From a checkpoint of a small mixture-of-experts model trained on Wikipedia: 128 tanh GELU neurons an expert.
Below are experts of layer 3 (counted from 0) of a mixture-of-experts language model. Rows are named router (the router's row for the expert), up (a neuron's input weights, with its number) and show model dimensions 0-255. Each number is 500 + 25 x the weight over its row's rms, rounded and kept within 0 to 999. Numbers have three digits each.
After each expert's rows: "gets" lists some tokens that make up at least twice as much of what it gets as of all text. This comes from a sample of Wikipedia text that the model never trained on. Tokens count by the router's weight.

# expert 45
router:542536525509481495511471521521493505523483497497503490512518548511499484514513494511463507503516475561526458500516516486513495530517496477496522502515525474471529497504472488445468489497458512499490507530486489496484525510499481494464488520491529477505518488501453556501530486517519480476497544521543490486470559510515511455531501528442463522535498523523492523487514520506471471489492570492495489463495472476447522485482470519465477515484550468494487502499542482500500511521510481489502498516513489475495494503490537462564483500508482556509556517527467468545495430521479488520547509487504536521499473488522523502520503504486505528579501517534482490485494517475500529469487454483452481533519478459513471484503504448497483515474483475532501524493481498525484466511500544
up0:501505492478508478481465475507530514499507507468460530504534470532518526487458494541466483486531522481498488462482512491496534471499512503472514476493460483516493515478503519480506436556521491511483520506469519486449512469463478524514507567504514487518457502572465501500479488459482468472448516518510456509488496509520543490516494455479525502500498559472550516549494481524475521529482481523515483441517505499488485521470552500473518506438466463509497498471503500458521510529495494497470506498494542529527483522497520462514521501495500470482485548523470536545463468504488538459520482516553531497517479540505504475479471498491504491496463493490509530453533490531511514488543493508483497533437520477498502542495524490513502493513483500512497497488495504499507466514513489
up1:484513513486471521514461496437501556499508517509497482506489520556457459522496482536412520479526505484502533481543494512474538485575453489512465492500599588496501493501530508477501495483511474525496458538491543495524515485467496504514473539504498482495533496496505512521467500525501487461519498493532439482495487503538472556487488466510512497523505544524504504485507484498496499512473486489520487489483513515490497484485498517487467471466514501448469468483499511510493496501509482504498476556463475530534473496527498494490486503477504477516469447515517489540500461451490491447497490508489491509482457490534533508515477484495505523495520536486478484499507474482526522473506494498527485503501506532508474508536521503524518477505528526501530490520454493516496519535498490
up2:541494472478496537450463477501540533513494489536518516524548504494486469530514484480450510501529509486499543526457504506552534533520496461476524502496471511522476511492474505487497546510445509485460504538491486457543484509491502507512528486531468509510526500509504504499482487505471487514496528489499507539517513448475504479513499532529518513478478539539465534461501460491537527475490500532517481458491492445465507445545500492572484533457472481530520508480500500512546501499488482538519554511492473540457519529511524518472518511465490539490509469507528505528493507517501481490532522480479526469490496497494520457499478458501474497505495502521504459472494475456460506487503478510518507482499508489497532482536484505536465476460498508494512495492492490451492478530443537
gets: " a", " the", " an", " his", " her", " their"

# expert 7
router:470545528521466471512466526494512490503498503508503483502473514525486480526513467509500515505499487542523461519518524522477472510485494520492520481468525490501510514482471505486492496496498498525507491493482533454492521484486463419472524470494511517518515504518470515503469497487541520559469510551490476420510532456465484443480475502480498513555492490494479477507486503469499537477499530507484513485475508490522429483513532502498515484509478464538521511509520488508508512525543504483456556516544553478528473484526530473489535485517477516476534494507500510497529505438512551518499498507515545534477504487494522497499428474444500503506481495518496523560481544476546509553497477509511511510511488482515515501533484458489466522508510470538498510493481504474472508507519495
up1:515474519523516553512482518546523476514543514526514490550510497525524503462528514465512467529483537510489506493488455507494537508505483444496498498512493470502513534512527492459497491486499521460475475504482479512436509536519505512562474526479486488517529524558516488503487472490499525572563480496499482489480471475501492505501468469494460536472469479562529512445494504534505484539504503483508514453480469516501497492487489492497506497502460531495480529513516461517500460500478508496484468534521544521501499486504509490473471500549545481532525455490492525538473499502524493538502506488488492488493537485524502487552519516496525473486481454498502492479506540482445526500498468507508487489529521491571545525503516490514484538472497484474492463503491500516525537504474460
up2:519458477488471516473475447477505474558524484515508497496481511453481518508464479564488506526558488482415517529499486466495508502445478508501514535503525479502487499488471516500499506484513529511495519511455521478509531491522541450538460490506492495512504579495528516511532473495531500510491481471465520485446475492518522516475501480490502507549499498519494486524484532509475497478495499477485483498462503486543487469495491499495511515477547559484487464510484527521487482480473465483529500492526475505502521471499498488518517505493493457512494502511528503466483501467428502538502553456480470492545504460513478462563481481477509531486481491507507496503466487537505486470499494508508531511524532524494503521507469495515516491510482523496490568509503468491473467542528470
up3:508472568434503532518519461509563496530512472508500521502531497530496496513501506496531491484511515484493536535516526489509538477450469537486471484471479495464469506521493490485557455499526536501489541467471472473485503516468487497496534526504519461491450492538488476490502502501553501507532477488488509528525513493482521482494451444511552482472502495484490488510504441491485445446497464489509471504514539536472501472483438497488501507504519543477497480485466531459532516503536507512508536526486526486499497489477556520487487502460524506464490495469489500514467475479503485502504532461485535513504490482499509459500471501508501483565488481500498483496487498518498504503514508499522469540538468527487499466539490501539495486465527534500516500524551502508475479501544500
gets: " A", " N", " I", " U", " D", " R"

# expert 78
router:480492432501474526498463477500552533475480539516518457555521522540508493461521500510491488524539505544471541533546511499500490539496456473499534504459525487535521494523484501494487487501499500474459532474501491488509458485486506492453493495482512506514533510504508524469482498482505468480527489546525471488511519483521507534515503473455501516500508515494524499515512494484529510404460510516463499484477498489496490490468517495480492515506502501501521507523508472531483517507548505530482491531523544503540491529488486521479538517546565462500518492478437497530506509453510481444491500517487514472475488522513535449532497489494493481526456550489482538486488490473487478522530493548510522524520453490512511509517453495511482507518498519511537491503490463499457519467526490
up0:516517476496489532494478478490506478537520536526466492533489484480498486474532493505522492496488479537459497537492523466498484507528516463474464533480450526486536507541515521500479534486514486480501491536494472519503473492477460537462534463525485527513522489515499492566487497518464516483523513472502495502514480489477498513480443510479417530505512531528515509525517511526496490465493494477507507459513522493509485500499531508492486486550520491487484509484562523572494514494519499526489492473507465539496529502495427485481519480520491496504529468519482509541482526509499515488436529518535477495531472484470518483487506539528497512494511553513485454507486464493482442489489473483515491499468527512522514531461562491495458545459488465475509490533497508532538469503517503
up1:465554481512501488504515499503512481490512479516526510567501477469503461512520494493515479486486496510478476516543516498479469484502522506504492537530447511496503488479468544504437501510516518522469515527487508491497525456499552482506493471462533504531501493468511486473482508458502492484501492507434437443548505541516478527499492510519518494564519461488469510524499446535450490507522466471499500482501484509498459477503517546477500530500483515511510490488505504482492472486487538496532542532522511501494472528520496504495487507507464506487501456504449495479475477476442486517535507497478512498516503479481489510531506494493457497486483496511520510512491538496486455505536482492502484447523478485439453493483514508574496457506461504493528458513531521550544526506491514
up2:492524504502483457503523533497496525526453504504504508521520494517516550488478517553507453539511543505467497535463498489488507528501475483459478543494549472467504524498540491533467524495505455493504577516522465470513432475470452508532475510498531479486481498503508481480469521496489513512513463517483456512523541476496494498465550482485525549472489514485484525518492518543499520483461535512546490501519472469504557496446511502461520491490501514479498474526479522520505519502491479497459440509501519494511510485491500515475521504528525497458524483439502498480551481460529484524504498512487527499468508492496485482487506485540503453489442533525513507478481511512499527459541511489472501489500497509511529481500471479512459524525542501509531477526467498486494459513505518
gets: "or", "ho", "en", "lo", " con", "ten"

# expert 71
router:498541496504477460478490520508487489488484457517552503501477550511502485460483501450495485517510506504510533513485536504498522555505482455464478513486514522505531539496530495446470422546512482489512514556502506503496511454459532473486514522506500500510547516451510481485494481491529502537503504540539518525486521441502442519535533471490453485484468488533496505494476490515496505468498514518499484502472528499477466521518460510517529515509464451493487517496518502507495515473508492499501545521518491490504498491487513483508525514492530525534500509536491472485484517508475487524515548505501484524495494507482503520490489499457492461472476504485485534552494520493462569515543531490525466549542486450520522499451501462499538545493502508501479508519488524513474453520481539
up0:501502519498501480521528481488496483507500489550478500468488552544518496495494491504517478492492506516494524491498475489567470470474470480443490515493510528481494545488551491496517483493512490443520476488465490473468532510483456490511473503509505537497474505418499504458479455519548480467542463465485536490459552478521486503486485508504481513496522538483497506580521501499489546489454457496464562517479494541471489500486451485460518485556518516535503514490503530465540452463496459501504512516516490478500496503528539477495517506469539532473526495504500511492511512522497514501514506460489484496521490534487512528493490474534490467453467487522532489481553461463482474490521500529480515539467475482500484467507479508518490513491497498498468509479495507516511495495493506
up1:488535494514477490522533495529483506513499437509495502505527456494508569516518502489484512485484498542494510504459555489518484532464484505504519527511532474504491521485488559480474485532467536573476492518462499468503514477480548456484507470464509536505518515501523493433482492490505520520530529491484517511458510476437517504449522464483478466536503493477504488531490503515500486516493485504453499506509513497513492526479489492509524489503512506518500509463473502500507527504501490520517506491473486483480504491505486451554499493477515564493497504567491461485493521514519521497504538517507501506503514491466495467489493460512518523431523478503485476464518455530489513487483509467553471503528524516496549493485544508548509519463539484496525464493534482563513484482463508
up2:465499516521479492505504447476557523469504513535504491483495499501518516479481470506497496499489541538556497491491488530509498479505519521512527498489486536505479481507494549468449527501510478477427527508506495512521521532498488465532476491509450494495501506523453492481516548510527488466483516530507466512483481501501491518524470472503522474493510545490486463544502498493447482504489502514515497495518544491430492516492488481521498508553518479493497506547491532547471514452458477532506496467519516536523499494527469495512511476510515504534479471529486548450508459461511541502531482460531547522496529521488506514502473514489470499482516524561527477479523506473482480506466515488497459520484494498436494501464531470512476519513480508513516529502480515515472443515492562
gets: " to", " from", " and", " for", " after", " into"

# expert 70
router:491519511494485496519515511524518466542503503502504526449504521485527532507502461457462553532480510482490513512510542450493525507497494503524515530501524459494513529517495522501475480538534482493509486496485482475510491513504531448511530481499496507545507518487495518462528535545504454474489529544505466465510511459538492530538526460479493477491460446479488491517520481401522535505493509463468469521508491478541514543493478550507450508499500453475505500551479507523476495511518516492501493502486512501519441519468517499494525434507511486516519458511498541506487495472490500478517508494465511526521513497527481489504510498512480573506542520507510491516487538496529508508502485494431493503500503486541504500465540465498467514513506498492504491480515541486487475524502549
up0:487484454510434523543501502510514480504498516545501461428480463473498532489537513492451502528488526512541569513507518465481548502529518500473515517489506513478497536474467469481502483524485509508514504503500481475495499509502483471477492525482496465497512511499478521466498507460499518476504506477529508475538515516541477546523563497454496519515509463485488519518438507522517477473482521468481515491514478521509472504460463530528510519487483517491463487516512499488548505495481461474477511497527489491498509466516524531488503517489509517499477499501491477464479481543483496512495490477505483530498472480506542506460542544468521522535477487484447486448480512517516559474481518478518497533527526561525501506504469524470516503500509521496516487465533469566484528496522551
up1:506447473468476529489469514518497494497524468504477479500501473485483539453550471511458506495478563503499473451518498491475509562552498497527546492508521500499538498508452535519493459461493525485518464493470509507494496517479475497546506511479479510512496524524539511499516537513515481517494492491506477481519500485512483447512511513503487530509452565482476471491449509461530478549500539487504451499506524441468508498490505482500488511470526490469454500483492483510469528497474430479482498485475549481538502499485475550496500504488495481498492477505516506472469482542488516481559453504510525522549532469488473518480498496477468495487501487480499502536489522499491472542502503513538501491503500505476459457483512515486519458498515514485511506525494447528503464469514533
up2:530513520513507511553468517471521515490433494499480493481505499510523515536471481492489493510517484494471454485518511505466510503500501500514472508520497468509502439465506491517477519478474480499527525512464500478493532510487500519490582491523484499491510506496492469508511486501462445521495501516508503590501465517500500500501454491486521513537481540488507486522497505529572520533466494502498491517438490493526530485510493500487528509532575508522517481493489541443503486467502511513524465521497454517489506517496479450550468476481504490488514476509488528481513485442484518508504518510521532464493512462492492510487484472474515468530472507497498504562509506471556528509494474504496507486471507493533512475445465515517536517489472454528530465522503555469528485527499518
gets: "w", " W", " T", " B", " K", " w"

# expert 49
router:523511474451508474486469528529539509487477494517507510488507497541514484495513478510469524517507483515464497523540493450503491496496497503541488499509512500519497518420514496500497513523489465507507485507476436523480495490505529490491540449465463467551492456515502518500507539470531527471520500521505511523500507484537452492483515510467458512545507499483483480467497478507482533509461490489470509503514456484520490497516515527458468521522492455517560515517486484469476518474538475492462523497481513478526495494485502484508528445492505515484509511529496447483510467503482555514456488529487496517528482537488521483515503495541502464493536459567520469531497525473583481495557489499474514538491484494526495527520520486507505506526535468458516521515503500525470519505517461
up2:510535487470521517520493511512489481549536481526504506505498524489522515487509536510524480498495487518475543501506507520494470471458546479507470477484469488478476517523507532491502521495492487506489485454510512473487483470484569500519525507484515498508509480522512508544489480478535487493505480542506467529499488476491492481481513480500477504513528526494477522518472547484490506478487455511498513493488512468514492562490490484480504515502476429512533527481504505486477524501448491535510553458486514504486478447549532518527505474515476457529463483477519461504495463514470510504494452455497498509470494465467459513531484486503508507509451428503454496534517458501521498520557508457508535465499524472538507528504519499495502479508555526512504511499511487454424466502553504
up3:500509480508490488484487496525478522485490503565552531494491493477462463512485479534536500484477495485491542472495494529467495425493501459455528502477514540518468513492492505564498532485548519519445471514472532549487463460486505450515514521525539474510499526515524484465501493488497463494470554502535457519531472489491497490506508509554467502468465479501508502533508533519483474464486513499487522471484455460503523521480494503478467490531499472493458506456508481430523485492521452550477477534516504475499530505478530523505472490476501480542526500485488482505485510470505487494469485540475482497524523487518531480531460518484532489486495508498499523457530527468520482484483505495441482504503528512512511523513485516482517503480474466482531509500503491510453459501490513
up4:523492495461512513517501532475484488455500442490476571439505556532494521508487462462485516498509547448513540529496514501508469541486520512526495448477520476504501496495500497518491515512470520512480472502528495540482473499493453530479530506560474468483500507486482512499506490459446495530528508562531487477499494495530527507503518492485484497426473488508475531513523533509507518462458489513453518496498519456491473488508500517462520516492471494511490499515478498521495525428463523470497466500532499474491531487520468487464495512469520495446498477534536525456499495490483510489498488537515494498471512473486513507464467527448544457536476489466506526519486491508509522527488489507534472476469498477510497493481524476528512496525529497506523496531497510475529522540495505
gets: "k", "n", "an", "sh", "ish", "ign"

# expert 69
router:512512526502507472489526494524506498504503503595486502549466494497523452496517494525517527512546478512485440493537516491481504511498519474459499490478447474487510509498516506493478482523525515485510484527492482523542471493486524505480507520460510535486525502487472557490477510481504479510489456517513522509509498446498471502507489503464495511506462507521520508475471494493436473441500520504458481531520535497532470476476502494463493527528512474498479513537512495517517492482513512504516481503518511483512527480500505486523548486459507480472519519538487527512551493506427510496502496492455505505511470529469475460524474448492525507481551526473472539514502510477517506475517474527522485511528487508531536505474551507494454547465517540525505521542466518503438485487464530
up0:519531536461516547505524523506488468515489510520549536504508481526523453482524517503472506503526528441501495499558479502486457504535469456463523447516494469461473529537478522487482523483486487499503502533473504508485505473543495501488512513543537487506455484508481483496490520483475501494492483472488482501466507471460473464488502513489515507507514500506492540489468467492495482433551516538514466511485520503443524557491492505442514543527485512493536510495471578497466460454535498479454477508508457500470521492497472479479513506477477475453528502508522485536526524494514513519511533483500473510471469495441468491504511498507481511501551476493508518476502498487472503508494471506524496478526495521528488473533490542485451493509521546507472494502496480523484520512514501
up1:486491498537491542485499489491488499523480559474504470515480543508455431497511525501520497461537484505493503487487494511479488502481505501501508488482492488478546521457495523532495486494469492523480497438535513469504491503501550492452543471504481499483522464524485510488496495557548514515538500504511477537493487461505499485496508545472472507476479523549537478524504523507459486495496488485479504499524536503478430474537469498457490536484506521497484521512518501439505483499489492504475518470542514468491553511528514465453515511477483489517497526495504513474536492491482497476488500481575480474531487470494486479505539473506462480507436509480510544524529483514486500524500522525496523504519463498527495492459473504459519450533496490493525498494562505507473517520552466
up2:529523498541502543492539503570500480470541510482530493529552506522544479524519511470502506457516517478496537484456531497437501428490462520514466488470521499513487536471500511506554507500447474472505514489499482501483514509533519528488503495529453455513504458507497532462504463532468503544537509503494486487488489470495469509501475527542457514462505482454504495524502501507494528440475480564489474503491507529479486514486487508532512514470507497470541535487476508517516581512498527492505473488512468523512516501488486481502515483495456508511521497487469544484475517484533514498491475513507492520525511509519492474527476489532474471475450542538536538478484477494489472524492516495506480526520508508502533483480515497537474529464498471471477483503481503525529506482503508
gets: "ver", "im", "op", "duc", "ven", "ster"

# expert 23
router:533508491483512472500492523500515511464501537498526520546543561541498484485536497484469534529478496525539497492495504538483523536469495494508475500477493482518520525481525518499496483587499492480498488498492531484498523524507515453507502467500538524507511486501501463492498536513534478467482477501562502471552554450519516477516511518469493489501439506474488489494534471491488528461491527502492523487503525487554489494469482497476438567506504495485522503535512477508541526480500517542481534521532509505512482492483521492501537523469512503492468461511500494471522478492503490508518516515522508519469455544502496519469472475503465486527496473499548521552480503505522510445532476489465556470522486466472502517496506517509516495506527492514506512469530517544444468521477521
up2:465508496484527494538457495501497479491511484562548502511457437538484489479509547510481578541509521504544505481537501521460466524509514481509496515487494491527504544516474496489473485478500441528500493475483515485510499474505489526478499523537497543498493518488503502475480465473518472497473438497549494526473498508511496465529515521551484489452498519456493499502509521521483547493495531491526497501524470478463535519504530497513438526491472492506520479482465517487489510504459510505494509498478475489489480463501483471484453490487497483521504458505525482526518517519510476510536467494536493491476521476529526508524476467427476531473499500543476497469477533486486500525476524510496487506516485450528452489474466512548513451486485497516481542516505495527472492512451495
up3:520477538476535465512481468475522503500499492525509502538512517493489502478444454532520465477518510472430494505537512468486541491500481523528523488505495493496525492517525483469531492510513471511510486535477484524482501526503481517502552531478455462506572530496508493523505487487486515496505509494519485513481540482511463506394470473506496476473497520516497450463480472488495503485528482458485522494463523479524502474485522489490488499496493507491438513511477471512504510533502514515477468518447545517477517480473491484489466473506495460534447536480498526466490500521525501507502505495494476512532463510469477460496496466546501529532484535483494528543496468483510499521470525480496561500517476513448490491528477501498499493478521485511546511508496550515505513451459484
up4:567519495534463514502508508476462487498469506485514482479488505540505485483498481473526488503477468488546500497500494495484518475513532556558501479495466465447523520498508516468524481528484482499489550502478542476521491518493482509497501527504542501478517513487511499437517468520524510509518503455523497529460482505493488451509478461472447471488474536488491501464509495514464495487497506522524499484529499452509507509472486494512492521489524519503520493498451501531495544484503476492543508512500512504507493479487509532515446539451502501475509483517525515469515511464507463522528456533496514481493496519489518484533532504564485484465516443536504523487505498477516556480474457523455518475486502511530481531492561524487554489457503466480469465481527484497488497521452449
gets: "ri", "n", "re", "vi", "ir", "ne"

# expert 38
router:495521518443508466488524499478503468517497537507504476469514486476522497475513436476495529499486471518480495539543504463482467506450492508527512517517522448498499493505551517485516478511481504507483533467479488491486478510476475504512528516472513524487555472487491506492484481508496492539506488494501484495520502505515466416477523500456479510559473475555516502502498506474522515480486492485491436490465497504528456532489507500469473501544469464440510520517488468520500524491539497485502527513532468493512483497486542492521448459474466554500536483507499496474510488484506524495489482469482515524442465564504503486513471526507490505498453484543529502502505521464533542513540493514461514516492519458520486489524499496501515527505467490527539528515501514534451507479510539
up5:530531490512524522459542517466493509481516454473513513498528529470497548497494500513480523501480470484494546487502511556504483528501487520448482533489584568500516524516489539481506470514497525523543533544546481479482527481475527495494546487472503550529529496508503509519484531475502475517493458484464476519473489564538507531483516494514492517499538483477515505518482552476502510504434503480468470458536476502486476488487548475462472545502497466505446482527517499535494504511519498505511502503525490475511460524495496510512447503517496544509515506499513506499481520519492539481482543483475479530484567504528486495498469493471528496507510496541494513467490484518512519498490513489463507518487518464498512522500519528489467505513502499472515519537500443509503496537494535
up6:501591489507521471505510483497504486532500499441484498478483504478493534493463506479515515536479487511499541536504511525470486519485490487487492467485517546477472461524515505469527525538457517504520499502523481515500513505509518541512481519523468512508478479490472492488497529548483514507502488448493514474524484507505501525458505461530527512546479498486499505521488530524474481479542510503504472503465511492474485509512487504449499493487508486502496493528491520500508479501526456500496461509552497517490498542507549520487508517490534479556482525518485517470511479502506542551452552490483524523442449529498499479491517496485520507520468471508505478523499462440472494474567550487509501490511526486511496570524500497493462538516534523470570459484529498459518477496513501
up7:484495520515471483457528510498481540493505501459513514522500517511542485507474502487513542505491488507497522489557520546479487509482499494452507553506513484524467507504473514461464478457501506518522465481506532481494522483566528528503501469514508502506496475504457500537524507493530474473476474495480486518465519458502522505500473502501479474523539499479450493490523522519518518505514508495488506491475510517476525481475501481485467507495513505482504530496512468547501588472550515499497485467478492526476546517447508496517492482494494518493488463505527494512528488478511503548518519485522531475515507532553514451477472492494484514500498510445545541497445520499548515472505536436488511455470507543501509485456478510480494531463514489502506478469492507499454468479554440
gets: " 0", " –", "%", " —", "–1", "–"

# expert 3
router:498491502441474533487553487546510525528455464517518521547491529536532459498491518488473533539555512473527504511536508528511491521491537496513519452536464485498512521498463523535516542502477513519485457530510470506531517465471536499500526480497534501467533528526495513438502479489469508506533493520505509458547510542496472521531492514514469524500504466480500485470489511499479517440498511511480483528485486473518500488526433514480498540509500493490532510465502515509471535517494483482490512507508474474544450466476516470471509483506516508480503500480513496507540493493502500499494500457495500512445448509503490472522489479478499508537502476454529499493474492521481550501488503517500460528520488453550497522560533500499507504494505495555548507534475508510498531482485503
up0:522474498464525495477477505454521561562475454524518481535455474486512502488458522493544496491509541494520501537504462523456493523469528555541516487473501470511516534512500486503492502492478432523479504509485506508520550484464490472478473515530499523497531504497517505522523518528509481542488509473489487535510460472517504501479467500527503477518519506515515510515489515505515481500490530483481546490516540490514511524511495467523482467476476485532505493455530479528465479494520483536471514477548463492497474483541518513492508521520498509503527496501521497507514467510518501517531465430509528498448528476513531522499563552460483474507497564503506500502509518504494531495527503493526524501491499501486509530524561453506487491458529509543495512537528529518525474450497508
up1:463540470445494515534463475510492507449526518519506494507524515487513488504494497515489492522477490506485499459518489521462514495550489480498494444511486445516516453489506499506491476497490489465506506504518500534485486522482481515552499515523499508484511488516482528504465504491503482482521506495522461486476517472494434509501540492480499480442490496489459511471487500536491537507498503511485494488485527480525488519469526560482505500510456518473517521502513486564537504489489515491521495527505536523467492504441510472514535479517452482518476493428531462483514463501509523417500541525493477529526476503542517475513509546521511549488514485481482469499527518482507510493441501556515449534514516481520503547498482468478522464519481500498498478525495483487539491538513543
up2:540502472475568500492511507456475517481498489484516529469517506505507489509470490500483501522503505521552504514482522491528505487461483510505499488448507549525502531495497500590510495519533485522471503534478515528513454505484527535531526450555539477506480500509514508485519466513550553484491486465501526477504519524531461490477491548481519513515476504494514500489528519486475466474501497497512455460493495506523508512493489462474498508545528504497528501523466474532496491495518480515490496527506496524537479518560519496511503482516501494523489495482532457524510537507506567516529454513479509487497508473496492487471490504552509471477491492521517486472482505471499507494498449493502516492515488507492460467476563458514475460577522460504484471531530467537536460496515494
gets: "um", "re", "x", "all", "pe", "art"

# expert 28
router:475494568506475542512491469508526502541508506482509490456501471520507479493474464504507506503521483535517444498528545541508499482488481481497508534546506507489538478463562503444467539547541511520501523503495451487441502510467425506495524507530513490489509520489473508474454527575493521478489476503502531503489527497527519534523488480483484510514511495522489511485479451494462488484499504528480537499455520484540512524501450531501486495459515500526502511567505472532505510496526496477460499511468523512515519516506513474479501503493501538482556495490474476509490449509498528526534541533534508472510494479489521501508516512528482475521483506483539526531505493481485530512501485545526477485521470489503502503487545483511470475537516518481503484518488486483438500499533495
up0:487493514536488493535474517537517492500516496453484511441436524495535508479466465470471480509489498523508478488498482528510505528498474470487503514513548490557510483521448515541457530514485464473462490528506508532540486508499514494494501492510508504477494496509478490465495521533474473519508473442503479547494517477500478485500499455511470490520513536481519516472527489547523493506541527510507516551467509537504506533532503516546514467491482515500481524532523468505526469476500521518486492522484475486519545493532492491507483522457485492557522522547488514472500479466482476520470510503472498467525465524518538480508514491534465504480491511500477466489470424497486487464458552522497520472480508543498508569529509529500489509509494512499491453524473505506478438519495499
up1:497513494482503501473495533519476529490545510526488516494505498497502500500511505479525478518503486484534477516533525549519486453492508499545470480490542495481516461470478528492513503507498500478446504525527470508520528511497476523469495512466493520480484520489519538506511527505468475525511503504505491526491518515521451506462517465504500484506462445506482481504506520501524520415473502464473528507514484504466469529517470473494483535504473481545485558495455515469538439502509472490464536483471520443490469512543515515491503513477479519550531486518507497497505520511509500499476523479489444528535485448441496522546463523510526532522495502497497482531514503500481537475519475566530516479520527502519486475506486458492494458505493524521462514557513500495548456497463487
up2:527482489504473500483536512528500517455511498486492498477516525474515529466502480483464513502553482510492503493488493469471531517477538523494478448524536576497544495504516483465521530521491493471511500521485503484542500522559522519512512496526463535502523566464537523446503483472492482488478460520478543511531510509486527509482501541502473506464474501520523502475479484504502493485505474445460473455478490497491522494510523476506501500506501476506479476510511491537552468503456499477493498487489534474483496491467501469459483480482491483508518508484511490518512489426541495472426495487545453501512494464525436524498524535480494489504455482495544487495478496491470524511498484475480501541471474498517496497478521475466492512512504483475507549507525504545513515459541472
gets: " the", " The", "The", "wa", "the", " its"

# expert 6
router:510502532514525525533519504537507497551488476535508520508513499538534493478544496426453508534516531492515507514512526456498547507507498485493473495483497486506523531461540476484447492499484506486512471509454531520463497494474490490506492473476487462515525527508499475497522444513516473535491496524520529449520515513506479464507553451480498516521470503489550534503536489466483496533476495497436540498478524459502495511483508488487500476463505499565501489519530519532484494533478514499501506492496520483529516470526487475525478489481542485513479517516476488504516510430480508514548510442508518517493522520507537479517505465468492531531510495478490527513502532467545470537494505522483489480503450488506491511509533513518445474475442484507498526507516481554520490498521525
up4:478482484499479531486489495487469504528473491512524496476501521503537473515497492463530491527490507501493478498449523547498556480549461528534437512559551510489536506519498492503491542489486521479515483504445532508466485471473483462498535472467504524466469503495478500535479503536545511473565502520476476485469491524453501494509514492492512520542506487434562526487537473499495511473505488548493488508481488529493516488474478504536488531459481491555498492514504501522521501528494511507546492511504481521510487489485501520495514510477477528465492546495487478479533478488491485493508517467513451544515531466463480497515485505488539486464497487487467515532507536489541468542520497499554483471471485492534445536468488479511526499512482529471487527509493485494528466515488483
up5:479522512481526479530428534435490501490462552495528503522488488525500469510502490479478517523516544468489491484479478488490559476464511494528459515468495488461532480504560505494487482527482472467548504526500521501485508463519533525537509475526542486502504525501467514496457478511476530463450497485520496544503513470535544471512484538495503500507567481505513506486487471482500485518484549495546506529496456493487514527522512564502492522480468492488484512468525518508507508524506490512503491518492512492509505474512506491500515469506513472554468527459532500474520504437488523479493498494463463488458485502493489507495509523529474511508535516498486486491508498496493518481515507497492502439527507523459472537509562515443446512503502520500528465451525500514484497487509465
up6:494505500501511491520539522506496573493520483543500518473471479520498512546522484490477526546478494513515490489497508525505536477488475481497519504517529517489523518532511490511512503516480527502521460490470460529494499501506459488505522494479481460498536472497530542500452496495548462494510465489511500518542528551486502509479499507512523509511499492490512475509500433455520505525504502523528483536524503516445549498508493461520480519484512545490459503532508529529531493533460480434500499450503514496484492517525523510518478499499493500498504525508510480517502489491516510496562509455465509507525578483520488515518483448481519503556506515445559495504457468452543463515520519536528515537516481519521520522528479482475483490512545538499487515480452514471501488465510481
gets: "u", "r", "h", "m", "am", " M"

# expert 47
router:521494516490502542537533476531530447545479490530501480481494522504499480501461506469482517499498504527461509482538541445498488503517508500519499485474530465464501490506491539493509473490474477477456501518454506474477531482470485451492516460477533523482513473491466497469447480495541524516483480502510538478506493481491493500521494499461504482542499517527503536514504489466493503510465484514485432510506508499517492483519493524456478492504500452480549512536522461518471505503498498500516514589527530502560524494491482491483470509543520484509493509546514493519518468506526514506501548476524536485513493501508546492494481519523498505549464474469534506534485535490484486441518509483505476481552475518546486527506571526510483505499496502525494510542492475491454464507484514
up5:437503514488495524482478521501523521448522484524526500482524496472516486485549502463495488529471482485524523563471508510552507507501489516453524489535481492511556468557506519507515496469472498490500467542487523502494539489515457484523525513483493516460529476516475487504510498514499485493525518504490492444485488460528495496485463531479475488519478476483548512526493475455474496463513491468501504434508490501517483484548501498531458530515489498457502509476491533502518483498507477502534505544540490480505469500470510557522445500523472511477490545496498521493508514546520473494500481479490483500501481434460499470558515469498472476524514471526554473503478527501501521448483505504493522455477492510466486509466489531486453499505527527519482475489483519513535531524526494
up6:523495458508451492472463479513524495526517523472477514460478443505501472508483486513541504451506508542490523501521489550504512449504482443517469517512497523484514459515467516487501466526506529461484520519496465517492519552481459475524487517491501507489517482533527520514501501504515497488484483522491523459515553540511498523474525441517506466487524530552485426506505531485510533508486493550485549520503512509512490518478485489458494508491509492494496514530524470518517483468490505491514518520499551502528462470569524517513526462472515461511519521516528495482520496489525524492490472491518479503538525493555507507505517486482514508549496499461532566499505513490508526475522480488493498515470515498491523520474543500454478513506490483544508515455525482471538489466464467
up7:504526510521512524438539484484493492506525531434477523512475491477525473498500471482542482508491496477486480495542510499447525475476525522502498524512518505473480500502521530427538489464489529506522470503536472508496508497485491514462512505503481497501494500514495524527503478497519454538528443466512437512475492482510480520440494526486514500512527475506509485495478493523501465467473440511518490497467505499487488489494492493460453522504486516572494501484504512538483509502533490510514509514442473540512494497532521495471524511476523527500488515502427548489478451502468508502501519545478446513527505486520443522474517470521523510495499485514446564470491524508522456494510489513504473502510516484502512535508471489530528518512520516493474502489504457532463548502521479
gets: "S", "M", "B", "P", "F", "D"